Experts of a small language model: vocabulary 2048.
Below are experts of layer 6 (counted from 0) of a mixture-of-experts language model. Rows are named router (the router's row for the expert), up (a neuron's input weights, with its number) and show model dimensions 128-255. Each number is 128 + 32 x the weight over its row's rms, rounded and kept within 0 to 255.
After each expert's rows: a language model's description of what the expert responds to. This comes from a sample of Wikipedia text that the model never trained on.

# expert 29
router [103 151 139 193 111 123 101 133 149 166 113 118 112 126 154 122 149 178 192  95 164 109 154 146 177  74 139 124 152 158  69 118  94 108 141 146 131 140 124 103 117  93 141 134  96 180 115 105 128 150 101 133 129 107  99  79 120  96 125 130 140 103 114  85 111 108 156 128 116 104 132 156 115 141  94 139 157  67 140 160  98 125 183  96 126  90 150 155 185 142 162 160 137 150  99 179  80 114 158 111 167 122 144 144  86 156 113  90 173 115 103 142 140 117 141 160 111 144 162  32 100 113 163 135 177 144 147 142]
up0 [108 132 176 128 115 125  86 102 175 134 136 115 111  97 111  83 147 105 104 160  99 145 151 117 172 141 154 106  99 178  92 172 148 141 111 160  59 108 111 149  91  32  79 139  89  91  83 146 145 154  85 162  88 116 100 121  89  96 156 150 124 107  81 110 105 123 143 100 144 125 183 123 136 147 118 137  82  98 110  63 103 155  67 137 134 117 166 163 135  94  98  80 111 193 148 130 155 130 163 174  86 136 120 146  90 177  97 100  99 134 110 186 137 133  97 142  79 173 131 117 108 189 109 120 179 156 113 169]
up1 [145 173 140 169 155 116 111 132 129 153 161 131  76  71 116 131 132 156 100 112 131 171 153 148 137 201 131 106 127  85 144 128 173 117 140 163 189 124 139 166  98 228 116 138 148 108 102  85 132 132  77 187   8 112  96 182 130 101 129 150 170 127  76 155 118 168 135  94 133  96  95 138 126  88 110  97 151  91 150 119 117 130 183 149 102 104 147  91 144 164 110  55 125 157  70 142  65 165 149 137 127 119 133 116 159 140 136 128 172 155 155 125 136 132 160 127 127 157  92  45 137 142 159 150 119 135 170 133]
Description: Word-final pieces

# expert 7
router [146  98 106 187 161 133 129 164 152 118  96 152 114  86 162  89 180 109 118 129 130 135 146 125 128 101 121 125  55 143  62 121 138 191 129  83 137 107  89 111 109  95 146 156 128 148 119 182 178 132 121 136  99 108 108 129 140 134 124 134 200  90  62 115  98 114  98 123  79 204 109 125 107 123  47  79 121 123 147 136 104  97 141 182 119 143 128 116 139 124 167 126 135 135  71 147  95  62  64 122 134 132  93 129 160 131  69  66 107 115 165  87 154 162 151 116 117 130 133  87 131 157 127 185 162 156 152  96]
up0 [156 125 138 154 140 170 129 129 123 103 116 118 121 162 121 123 125  76 101 108 142 123 149 105 160  82  99 119 152 217 179 125 150 113 139 130 180 109  51 119 140  25  74 105 130 143 136 160 101  92  89 155  78  80  98 136 113 146 118 114  90 149 112  98 127 123 133 135  79 124 138  36 113 131  91 127 146 140 126  61 119 160 152 121 108 101 156  92 147 207 120  74 107 179 152 133 174  82 103  94 105 120 127 128 105 112  82 140  73  87 122 149 140 143 146 148 117  63 113  65 100 153  87 116 180  74 102 172]
up1 [ 57 154 148 157 170 154 131 169 130  94 127 232  88  92 114 147 122 131 144 105 114 115 164  81 137 154 144  61 132 153  80 176 119 145 156  92 137 116  90 117  67  89 146 154 133 152 125 126 149 135 117 143  84 126 127  92 112 175  87 102 143 173 142  80 119 109  92 148 129 168 121 131 101 130  88 104 113  59 101 165 107 127 116 146 151 163 169  74 109 128 118 112 113  93 146 143 166 153 103 121 146  79 136  89 155  66 120  75 200 106 143  94 139 166 236 111 125 165 132 154 149 106 132 124  83 161 114 115]
Description: Consonant word starts

# expert 4
router [101 115 156 129 173 106 126 115 114 165  98 112 111 152 161 131 157  95 117  52 104  94 197 109 143 181 146 148  78 129 121 131 150  89 141 131 113 147 129 137 134  76 105 114 105 125  99 120 101 154 128 138 126 105 134 142 156 181 118 179  84 103 106 104 113 143 147 146 156 120  98  77  53 137  75 120 113 160 126  76 170 142 165  98  91 129 186 154 129 114 142 110 106 151 169 141 111  83 163 112 193 161 185  94 137 160 173 155 146 122 151 100 163 161 133 184 153  92 128 112 116 121  98 117 176 153 160 170]
up0 [121 133  94 141 123 106 172 155 148 161 179 190 157 140 161 216 170 131 154 118 199 160 118 111 169  94 116 147 120 164 102 159  55 146 116  87 111 121 102 155 111 118  92 187  72 105 120 123 174 158 127 142 128 154 119 103 161 112 117 145 114 113 141  93  73 163 113  99 146 178 120 143 218 136 128 133 150 148 233 128 105  88  88  76  74 103  87 140 149 124 126 127 166 177 117 221  96 162 172 190 125 132 159 138  93 157 111 140 142 161 100 208 160 139  90 165 123 151 169 120 112  96 138 154 165 141 157 103]
up1 [100 173 184 165 172 149 111 111 122 129 191 170 136  93 106 114 126 155  95 116 111 177  96 138 129 126 125 116  54  58 127  99  93 136 130 130 124 126 101 138 100 179 144 161 159 147 113 116 126 179 136 125  53 135 147 115  94 114 157 107 108 105 180  99 106 160 110 154 129 144 133 159 171  57  75 136 105 118  81  74 124 198 119  64 125 167 133 185 123 163  84 102 113 149 146 189  64 110 149 148 121 138 145  89 122 109 161  93 125 171 115 105 198 184 154  85 126 158 108 115  68 122 116 173  95 148 177 152]
Description: Mid-name word pieces

# expert 25
router [149 108 180 127 167 134 154 106  55  77 131 153  87 112 161 104  80 107 106  93 112 166 130 128 154 116 126 115  95  83 174 112 126 103  99 100 111 103 109 156 100 124 136 175  43 147 102  75 222 128 105 151 116 124 114 174 150 121 113 171  96 135  99  95 108  82 114 106 144 178  87 105 122 105  92 112 100  95 112 171 138 191 154 127 110 139 144 126 144 203 138 140  89 137  80 133 111  58 100 113  84 187 147  95 133 164  82  94 139 123 125 169 108 167 111  54 157 105 109 111 145 115 151 130 140 131 140 127]
up0 [127 147 137 198 154 172 112 132 153  82 145 105 131  96  91 121 118 129 101 168 191 145 148 130 128 136 121 138 103 171 211 137 135 130 182  84 104 149 153 113 134 105 126 130  91 240 111 135  98 156  67 162 109 150 166  46 105  99 135 192 123 147 103 159 166 169 140  74 118 188 119 120 107 157  95 118 110 171 134 123 159 141 144 156 122 142 117  95  99  98 101 100 117  55 128 120 162 119  89 148  87 199 150 148 159 104 114 100 101 116 181 127  86 134 128  97 108 131 143 159 130 139 130 125 174 105 110 119]
up1 [ 91 138  67 118 140  91 111 127 104 109 179 119 112 138 106  88 128  86 112  87 119 120 131  57 101 204 117  99 105 143 158 100 181 171 166  91 101  70  92 171 133  79 133 141  90 114  44 136 107 166 201 102 104 121 101  88 112 143 134 126  99 112 150 120  78 154  99 103 108  99 123 110 206 119 148 142 207 135 162 152 141 108 168  89  85 107 147 152 105 144 111 198 127  98 137 187 175  97 184  97 120 116 155 123 151 175  93 104 120  81 154 104 110 147 130  90  93 127  68 138 111 120  92 120 138 124 121 139]
Description: Verb endings and participles

# expert 23
router [112 142 131 171 148 107 114 155 150 140 130  90  83  99 118 124 163 102  88 112 116 150  78 114 178 166 149 125 170 131 169 168  97 113 167 140  80 118 138 104  93 116 101 148 155 179  98 125 146 116  86 173  85  89 137 183 139 139 134 154 113 131  76 112 113 114 142 210  89  90 113 133 130 153  68 134  94 116 159 146 146 121  91 144  92 186 200 141 133 118 139 162 157 126 152 118 149 123 173 100 105 121 124  73 142 175 107  68 150 110 131  85 136 132 191 119 110 133 192  91 141 123 152 139 130 114 150 116]
up0 [ 99 175 108 144 100 182 112 142 154 108 160 107 153 141 126 129 154 121  93  66  94 125 139 136 210 162 127 137 132  79  99 136  96  73 117 128 155  72 133 130  96 155 127 134 178 126 157 182 152 111 112 164 134 102 141 149 125 113 120 151 137 146  67 128 116 124  61 164 122 105 119 155 107 110  56 143 148 107 169 156 148 124 147 178 129 144 158 146 173 105 153 116 126 155 114 161 117 176 135  67  81 152 169 126 110 243 146 133 133 116 125 178 157 134 114  73 123 180 133  93 160 149 125 127 177 124 132  94]
up1 [175 123 139 119 120 138 123 148 169 143  75 136 139 142 165  89 196 124 113 147 111 158 132 102 177 156 112  98 116 110  91 131 150 152 181 147 107 121 125 132  88 155 194 106 138 162  91 120 124 118  93 148 111 131 144  78 178 158 101 162 193  80 117  40 143 110 123 111 113 167 123  95 132 108 137 120 142 109 161 164 145 118 158 119 136 123 109 131 123  78  54 134 141 122 170 140 149 118 113 193 114 158 126 111 161 153 175 149 178 117 127  76 110 119 148 158 148 169 125  82 154 102 160 120 120 222 140 160]
Description: Line breaks

# expert 1
router [123 140 163 159 106  97 117 152 110  85  98 115  93 138 135 104 255 136 139 136 159 112 190  68 192 162 112 144  97 120 143 187  88 111 184 103 136  86  92 142 112  63 111 146 118  98  99 113 168 115 148 141 121 102  97 122 140 116 127 102 102 143  74 126 109  98 145 112 124 120 130 102 160 150  63 150  58 105 116  93 163 102 131 103 122 103 125 152 145 131 125 125  72  82 121 126 124 170 170 108  98 129 129 120 152 129  94 120 149  95  90 128 143 183 137 119 113 124  98 132 154 110 143 153 184 165 159 119]
up0 [ 51 120 116 151 144 102 119 133 125 109 115 106 131 130 167 121  72 140  73 139 128 145 176  75  68 159 129 129 146 132 173 105 115 131 110 125 134 123 148  68 137 114 104 179  79  80 181 117 164  57 112 154 162 158  62  76 149 123 146 174 152 140  99 125 159 151  63 116 132  99 108 127 154 170 157 173 105 134 108  98 180 106 135 122 102 165 149 125 108 105 152 122 185 155  98 130  77 104 122  87 109  90  97 115 116 150 108 151  78 154  88 186 159 114 147 170  99 141 169 142  95  61 148 104 186 113 130 160]
up1 [162  84 139 146 150  81 103 139 124 124 112 146 109 123 160 135 140 129 190 127 121 171 157  94 112  80 143 127 130 168 135 137 122 110 139 115  98  86 152  82 106  98 151 134  90 153 157 137 146  81 155 132 126 163  83  70 185 128  90 171  84 147 131 110  68 156  65 184 187 132 127 119 143  92 160 136 110 147 160 127 124  80 174  81 109 141 123 153 157  64 170  95 107  83 112 155 143 114 104 103  87 125 184 105 132 149 131 122 175 118 114  47 128 134 150 159 125 119 121 144 119 110 176 169 146 139 103 149]
Description: Numeric units and ordinals

# expert 9
router [109 127 132 164 149 151 127 137 137 115 129 141  59 135 118  97  91  72  77 161 205 170 123 131 164  88 116  81 138  71 103 171 110  60 169  97 123  64 169 128 169  77 119 136  90 150 136 183 146  86 110 160  79 123 108 152 184  86 109 112 126 123  94  74 104 102 128 128 164 148 153 131 149 108 101 121 124 137 123 132 148 138  98 150 109 140 161 156 130 152 129 144 145 131 145  97  96 105 117 151 105 145 102  96 154 163 102  77 149 148 141 185 171 178 110  68  95 129 122 112 186 192 162 141 103 181 137 136]
up0 [152  77  78 126 164 165 113 106 155 145  82 172 117 117 137  88 126  92 116 106 125 107 196 118 155 162 128  74  85 153 104 167  67  83 136 127  70  77 141 142 157 123 138 139  85  99 173  92 169 109 126 167  56 139 168 133 137 186  82 167 142 130 161 148  99 192 135  95 129 168  66 142 115 198  70 118 135 154 178  94 118 164  88  51 133 123 162 130 158 118  74 118 112  83  95 144  68  91 176 151  95 181 136  98 112 162  96  66 132 100  82 110 142 126 134 117 112 153 173 117 142 107 175 127 147 174 134 162]
up1 [108  51 123 129 130 131 128  85 144 137 110 184  82 156 175 118 156  92 113 143 132 159 123 147 104  93 201  66 105  98 151 155 183 106 129 129 114 201 120 201 134 176  85 151 108 113 156 137 115  83 178 196  56  91 111  77 121 125 117 148 117 186  96 126 100 105 162 156 115 197 123 176  89  68 102 137 182 113 113 155 112 149 173 158 120 134  61 135 113 149 153 174 136  91 156 131 135  89 146  82 162 179 124 107 108  99  97  68 108 119 108 119 125 165 130 133 152  85  87 130  79 122 152 140 108 120 159  99]
Description: Consonant pieces inside names

# expert 19
router [ 66 138 179 167 158 149 138 136 138 121  50 134 106  88 164 157 156  86  98 108 153  92 113  98 110 117 184 101  96 146 139 158  91  81 173 141 173 110  75 115  86 133  92 173 112 139  83 119 141 123 164 142  85  75  90  89 110 106 119 158 129 131  87  72 176  63 119 127 115 202 131 142 153 141  90  87 171  99 194 134 139 110 100 159 117 178 184 167 112 129 143  79 150  76 127 123 156 128 115  98 114 161 160 102 139 128  55 123 147  97  85 127 141 196 132 137  99  86 104 121 150 161 188 177 128 192 206 154]
up0 [128 158 128 128 190 143 126 156  98 171 160  74 135  78 108 106 109 150  84 144 148 132 110 156 109 142  90 132 139 140 135 177 137 114  92 155  90 175 118 188 155 153  71 155 150  75 163 162 129 171 147 141 137 128 179 125 119 180 145 165 144 118 141 112 157 126 109  96 135  98  96  77 102 182 124 103 128 197  63 195 166 108 181 132 117 117 118 143 127  88 122  92  98 173 154 142 126 133  79 137 109 151  77 110 188 154 138 115  98 179  85 167 139 162 149  84  76 172 129  69 164 112  89 142 203 148 133  44]
up1 [120 110 119 146 127  80 151 185 129 143 124 138 120 143 142 110 123  92 125 177 161 158 118 122 159  83 189 129 158 107 127  82  79 142 107 117 132  92 143 119 133 136  73 202 156 120 138 128 140 134 105 164 145 159 146 103 125 123 120  99 131 103  65 156 102 176  92 148  28 102 118 148 135 114  63 151  89 118 129 131 140 132 112  74  94  83 154 196 165 141 143  75 156 118  89 144 117 124 128 107 184 132 213 137 104  85 173 112 122 139 137  98 148  84 120 122 146 138 136 116  98 113 133 147 146 145 141 176]
Description: Periods and decimal points

# expert 12
router [115  91 129 171 109 115 161 162 145 136 149 128 107 108 141  91 180 139 153 121 139  88 232 107 127  98 133 140  67 148 154 135 171 115 203 124 110 179  56 172 151 122 175  95 108 161 160  76 108 140 119 133 109 106 131 117 141 163 146 133 146 157 129 102  65 171  79 128 116 165 100 123 146 103  93 132 108 112 137  92  96 117 147 146 133 109 157 187 108 142 177  87 106 126 105 150 151 122 107 155 178 165 150  69 145 128 100  93 201 120 123  94 144 136 161  97  89 151 147 141  93 104 112 153 154 158 155 130]
up0 [ 78 149 135 166 116 148 174 102 125 138  95  78 105 151 100  58 134  95 159 154 182 127 143  86 119 163 135 162 106 144 133 143 126 177 144  88 148 157 112 101 151 149 118 125 126  97 126 118 113 155  97 135  98  86  81 135 107 128 163 131  64 172 117 180 111 127 136 133 111 180 131  85 126 154  63 121 114  67 158 131 131 166 175 208 131 137 154 140 134 154 135 140 137 147 186  97  47 118 110 113 106 163 116  85 124 147 155 122 143 106 134  77 134 165 159 105  99  88 139 152 124 143 151 203 153 131 110 145]
up1 [ 94 107  81 135 176 153 141 137 106  73 166 175 133 193 153 117 127  52  96 125 130 112 178 139 112 153 137 141  94 129  61 145 114  55 108  82 143 155 125 133 152  67 161 159 129 111  73 168 146 119  98 175 152  34  81 184 117 118 124 160 104  88 108  63 110 122 128 109 135 125 124 111 139 131 117 155 132 127 129 113  68  86  98 126 140 136  91  77 164 178 143  91 112  82  58 176 132 167 123 138 111 145 146 103 131  93 178  93 100 163 145 154 125 154 152 147 135 153 170 115 149 110 137 150 128 191 136 207]
Description: Early pieces after initial letter

# expert 18
router [126 117 205 137 136 131 122 163 132 184 143 136 126 136 183 121 133  97 180  62 136 138  94 111 117 194 205  77 117  76 132 120 127 162 165  91 121 171 136 169 121 145 123 183 121 157 113 164 107 114 208  97  63 190 125 130 118 150 163 113  84 148 159 118 155  89 103 138 117 165 133 160 114 109  89 101 139 145 123 117 119 133  85 136  68 130 124  94 124 148 120 147 127 106  60 151 137 121 131 137 101 117 137 135 153  69 163  95 131 167 122 172 157 107 139 151 134 101 141 160 107 112  79 138 177 127 161 106]
up0 [ 58  72 153 146 118 120 134  78 128 101  91 106 123 138 137 116 147 114 123  51  99 128 147 106 139 186  96 161 106 133  75 104 132  97 110 142 125 108 116 108 102 150  82 123 108  87  92  43 131 114 131 158 172 133 132 156 163 166 190 152 114 139 141  92 181 105  97  91 135  96 120 215 133 144  95 111 123 106 114 119 194 106 100  95 109 129 215 153 137 121 123 136 123 186 139 140  71  83 197  79  68 131 124 118 128 155 164 119  96 124  90 115 114 128 145  97 141 194 143 123 112 157 128 190 123 176  90 178]
up1 [114 171 155 139 111  91  93 142 162 183 107 127  91 147  96 119 163  75  81 123  71 104 142  91 141 167 167  98  72 148 187 160 146 107 148 153  68 124 107 141 158 110 124 160 106 143 131 121 137 180  91 159 150 112 138 141  79  96 147 137 129 166 105  91 191 151 132 132 145 105 114 150  74 121  95 111 112 149 180 129 114 152 118 168 125 205 182  98  97  76 168 143 140 170  87 165 117 130 121 202  64 148 179  72 130 106 102  81 156 117 155 131 140  95 146  82 129 115 124 177 160 114  98 134 144 103 186 100]
Description: Vowel-r/l syllables after initial

# expert 6
router [ 72 102  90 137 110 171 102 136  89 115 126 142  81 115 124  83 115  95 117 128 112 105 123 135 146 103 110 131 184 133 119 115 124  75 168  75  98  66 108 116  61 117 140 127  75 113 129 178 158 119 128 117 146 105 153 103 172 112 135 145  97 117 115 110 153  98 130 206  41 136  90  91 146 134  63  89  99 101 153  53 167 129 120 127 134 162 129 140 117 139 129 103 148 108 107  98 118 129 172  62 157  98 171 140 113 111 129  87 175 147  88 112 151 141 131 118  55 110 128  78 160  96 120 132 115 184 135 157]
up0 [131 130 156 144 148 186 123 180  95 136 106 123 117 190 147 103  92 138 109 120 154  95 117  93 109 121 142 174 184 190 132 165  78  99 155  93 152  90  61 127 131 170 112 174 200  74 145 103 175 115  96 141 194 144 141  90 103  72 151 137 117 102 115 127 145 146  99 145 133 113  94 130 109 133 185 131 106 132 123 117 152 111 140 198 150 107 132 106 148 176 102 131 106 123 154 194 112  49 141 112  71 140 118 139 146 113 151  90 175  95 121 139 141 164 116 126 124 149 104 112 191 144 159 124 188  69 122 120]
up1 [125 168  88 120 127 185 121 133 158  30 122 152 134 117 122 113 113 134  84  43 132 130 136 131 170 200 172 153 101 123 128 148  66 145 153 178 107 166 102 193 135 154 152 150 106 112 135 166 142  71 165 103 140 108  71 115 177 198 155 166 131 144  92  72 142 103 121 152 123 112 153 149 112 132 135 132 152 124 147 138  98  83 109  99 114 160 144 131 124  74 187 146 119 141 145 123  94  68  57 168 130 130 106 153 109 131 141 101 125 155 150 182 109 105 137 129  81 119 145 174 212 127 122 121 162 165 211  62]
Description: Parentheses in names, tables

# expert 31
router [ 99  93 158 141 151 155 124 155 140 125  94 101  63 173 163 115 147 121 161 104 107  77 100 138 133 133 167 152  44 132 143 148 127  90 103  72 122 178 107 180 101  95 174 142  99 141 116  84 152 126 151 175 157 116 104  63 148 126 138 162 147 197 115 156 163  86 139 140 101 121 122 154 124 137 176 157  82 131 137 158 149  71 126 101  63 177  72  99 141 137 182 177 120 158 101 166 115  76 156 138 160 154 122 111  95 138 135 133 122 189  76 165 158 193 103 140 172 153 102 145 114 105 181 135 149 124 124 168]
up0 [ 65  97 158 107 146 156 106 180 101 175 158 127  97 133 146 136  86 109 182  71 174 125 129  88  87 171  84 141 119 137 136 206  66 105 136  69 122 108 166 149  71 128 176 149 110  58 160 140 208 123 140 137 126  84 107 123  76 161 160 106 152 132 163 113 140 162  80 142  73 113  98 110 202 112 126 156 147  81 141 144 144 114 139 119 133 104 111 150 139 154 144 116  56  99 144 165  87 137 133 122 156  85 132 136 162 112 101 146  97 145  79 127 197 131 156  88 140 179 121 133 156  61 142 138 154 193 159 110]
up1 [121 138  84 116  94 128 107 124  94 160 138  86 122 141 142 144 124 120 107  79 107 163 145 113 124 142 125 114 122 127  80 137 137 133 116 178 167 127 113 147 122 174 114 131  98 110 103  92  97 141 148 156  96  94 106  84 116 147 137 159 110 195 136 101  61  78 135 126  99 173  48 160 140 130 135  98  84 105 145 125 111  91 157 122  81 169 136  84  94 151 119  88 125 119 101 104 145  83 129 118 146 112 105 138 135 141 161 129 124 133 152 157  97 120 181  99 124 143  87  63 130 143 168 108 163  81 133 100]
Description: Name and word endings

# expert 3
router [103 157 138 171 157 169  98 113 132  84 132 119  87  63 145 110 186 141 100 153 165  74 191 178 101 130 163 134  97 109 154 122 112  90 129 158  93  61  88 114 143 126 118 128 123 115 122 203 123 171 111 171 104 173 104 130 122 144 138 138  95 123 112 124 147 147  86  97  91 161  84  79 179 104 131 125 123 111 178  94 105  88  82 143 122  86  98  90 142 128 141  91 139 129  55 127 147 168 112 125 112 114 147 122  86 188 106 102 137 102  74 124 145 152 180 121 121 110  93 139  54  43 141 118 174 111  97 141]
up0 [ 61 125 126 117 167 156  55 117 117 111  88  86 135 104 140  62  64 198 130 131 121 162 162 183 190 112 162 106 117 102  82 127 166 127 139 158 156  31 111 173 115 127 187 154 119 131 147 142  98 105 108  70  89 136 143  75 191 153 153 149 127 153 181 105 133 166 103 118 105  95 148 114  89 168 119 127 130 137 134  52 123  93 110 137 168 133 156 129 155 134 126 141 200  98 150 121 134 122 142 155  70 173 148 119 133 148 100  84 164 212 140 135 144 173 150 117 126 119 131 119 174 170 126 135 137 133 135 135]
up1 [102 153 126 185 209 126 137 125 109 126  89 176 110 166 174 115 109 150 132 115 117 154 179 159  94 140 133 147 121 124 103 161 168  97 156 130 144 146 117 135 162 109 137 129 145  82 107 120 181 140 107 122 108 184 119 109 109 136 149 124 168 145 149 143 147 163 129 135 143 156 172 177 131 125 150 120 120 114 143 116  77 127 132 128 110  95 121  94 158 140 189 105  91 105 106 174 109 137  80 133 101  84 169  92 136 110  72 134 116 131  47 183 135 140 169 112 120 131 114 152 170 193 133 196 184  91 143  67]
Description: Adjective suffix endings

# expert 22
router [117  75 190 155 170 139 121 161 104  86 137 149 124 114 152  78 176 112 125 123 150  58 176 116 100 105 122 132  67  56 127  77  72 114 155 127 116 109  97 140 123  95 115 172 115 132 166 104 162 148  87  97 108 143 106 134 112 193 142 148 159 136  68  83 157  98 151  92 105 157 139 158 144  92 123  81 132  69 125 134 123 157 102 123  96 119 151 110 134 128 119 135 133 101 128 132 149 108 133  84  77 104 104 146 120 191 101 104 128 160 111 137 152 105 133  81 133  91 158 141 178 140 140 144 121 114 144  89]
up0 [155  97 148 127 114 132 165 167 136  93 133 142  96 123 229  91 166  80 130 135 182  89 152  93 125 153 152 126 197 102 173 130 123 102 168 152 124 129 112 136 134 141 124  79 138 112 159 145  93 125 137 111  53 109 157  94 140 174 202 134 140 109 117 122 119 101 147 111 123 183  90 152 116 172  80 112 118 132  89 139 174 123 138  87  76 114 131 136 102 121 139  79 108 152 137 189 135 107 106 130 173 184 159 128 126 156  68 112 145 143 122 188 171 150 122 176  30 148 107 129 114 150 215 125 120  86  76  97]
up1 [ 87 158 109 118 161 184  89 160 116 157 170 133 100  78 143 158  96  85  99 133 119 144 111 130 138 110 128 125 141 104 154 114 127 129 115 177 126 132  67 209  94 185 119 108 118  63  92 148 125 112  54 122 107 105 120 147 170 112 120 191 119 127 101  75 102 130  98 126 132 163  99 213  77 105  67 127 122 116 171 117 172 112 114 119  72  96 132  63 105 153 118 135  62 157 140 176 117 154 114  91 132 116 151 130 149 161 148 138 113 143  71 121 130 165 122 166 106 153  67  93 137 107 160 168  87 155 122 142]
Description: Capital-letter codes

# expert 28
router [157 145 116 183 159 177  59 113 132  73 171 147 112 109 117  82 187 106 119 156  94 129 102 145 106 143 125 121 132 113 160 150 122 136 122 114 169 106  81  59 157  79  99 141 134 117 101 138 204 217 143 150 112 147 100 180 126 169 138 127 109 188 101  87 135 163  51 182 111 147  64 182 140 128 111  51 132  76 153 127  71  99 160 153 112 140 171 120 189  75 157 152  83 111 132 124 110  72 124 135 120 151 148 113  71 208 161  86 113 173 116 137 178 105 151 147 116 131 144 107 107 120 173 183 146 141 135 146]
up0 [137  83 133 190 161 113 124 145  91 136 105 129 118  91 120 109 217 137 160 119 134  80 109  80 147  26 177 133 193 127 119  95 159  99 101 135 175  86 152 141 106 140 111 150 111  90 127 183 161 128 138 146  89 130 134 111 104  57 142 152 140 141 115 113 100 106 109 143 139 146 170 115 160 110  68 139  90 144 123  57 112 119  55 175 160 175 105  74 142 151 147  95 172 134 148 158 150 142 149  79 120 113 145 128  46 117 155  96  85 172  27 114 167 107 101 128  98 133 182 159  86  84 139  93 100 146 132 138]
up1 [134 137 180 129 101  90  93  87  66 192 134 180 134 178 164  97 127 150 125 119 132 103 137 133 156 140 135  68  80 120 140  86  87 134 124 192  35 100  99 120 149 114 145 113  69 137 134 163 185 135 125  77 115 108 153 124 115 178 150 147 166 159 133  84 157 112  88 168 119 179 105 131 184 103 121 192 130 153 159 107  75 174  95 183 104 168 155 146 150  97 160 117 116 180 128 146 157 144  61 132 154 142 118 131  59 148  62 127  85 171 123 114 179  83 182 133  99 115 159 122 128  82 190 175 163 155 180 109]
Description: Capitalized word openings

# expert 30
router [142 146 196 162 103 107 137 131 149 127  98 125 136 162 132  68 124  73 108 144 189 124 149 122 103 136 132 108 136 140 104 202 125  72 165  91 186 119 134 130 137  60 143 153 144 172  75 100 139 153 146 124  72 145 118  68 167 144 105 132 131 120 134  92 144  66  90 134 149 134 149 143 167 138 110  93 179  93 121  78 101 158 124 159 145 165 137 119 124 128 170 112 122 112 132 182 104 145 110  99  65  84 184 132 154 158 115  94 112 135 114 164 161 131 177  89  90 152 173  86 120  96 163 235 128  68 125 164]
up0 [125 159 160 182 131 104 110  93  98  81 182 109 113 185 107 113 167 148 129 156 122  53 131 144  49 166 148  85  66 141 131 149 165  64 101 147  81 146 132 161 127 131 125 129 129 194 112 113 134 126 157 169  95 116  64 106 156 128 183 137 151 112 152 161  77 167 109  58  88 152 122 100 158 152 125 132 185 172 165  97 114 144  78  82 134  99 117 118  61  69 151 122 166 165 151 148 110 129 117  97 183 165 197 164 189 138  79 111  75 149 111 151 124 156 131 121 102 134 116 188 113 129 147 133 128  99 195 134]
up1 [ 83 167 151 165 113 145 100 136 136 162  91 118 122 168 157 103 116 108 151  91 131 164 192 131 176 107  97 127 160 106 122 132 153 127 118  65 137 135 134 182  86  60 101 182 128 202 160 146 147 163 160 145 111 132  47 125 135 148 155 108 151 137 160 124 130 187  99  96 117 147  98 159 190 156  93 119 128  93  68 148 113 155 130 114 129 109 112 126 167 150 150 125 154  65  99 146 180 128  70 136  71 145 149  99 139 122 200 113 141 140 139 145  79 101 151 129 115 111 146  85 131 133 138 174 107 127 102 140]
Description: Table and coordinate punctuation

# expert 11
router [108 128  95 149 132  68  78 134 155 150 118 170 134  98 164 148 219 126  69  91 133 104 172 149 154 159 209 100 116  90 129 114 112 115 126 103 153 158 111 120 156 132  90 159 137 152 175 135 128 124 156 190  72  95 142 166 152 109 157 175 163 190 105 125  82  96 154  72 100 118 114 148  86 150 102 122  81 120 147 118 134 110 140 102 138 123 170  47 151 135 151 124 147 118  99 148 101 117 103  66  88 129 192 107 145 125  90  97 162 122 105 156 104 160 114  89 143 199  77 141 125 131 170 199  81 114 133 100]
up0 [167  77 107 137 119 136  79 168 119 128 163 181 125  99 161 153 169 132 113 125 105 111 103 133 190 114 121  76  77 152 103 112  72 107 166 190 134 119 150 124 151 165 126  85  80 144 150 115 154 159 152 135 136 106 128 170 194 134 121 183 142 152 157 104 128  50  91 149  13 150 123 146 128 127 173 112 163 132 104 111  98  51 116 150 115 102 131 123 125 105 177 214 101 141  54 123  94 139 166 123  94 173 105  76  86 179 171 105 149 146 138 110 125 130 129 140  69 158 154 131 108 132 117 188 161 117 122 151]
up1 [110 184 125 123 138 109 115 103 158 121  81 158 141 126 158 109 174 111 110 117  89 119 124  98 142  94 173 156 148 161  49 124 116 177 144 185  94 110  74 122 125 167 148 121 129 115 133  99 106 135 114 149 132 161 132  99 147  56 184 134 102 146 133 109 107 164  75 182 103 141 128 141 108  88 111 194  94  75 116  74 187 136 183  96  88 138 127 159 117 158  98 158 131 150 138 120  87  67 100 150 118  55 128 122  60  94 155  98 182 230  78 114 131 101 151 126 156 122 162  51  74 112 140 181 171 108 153 118]
Description: Place-name directional words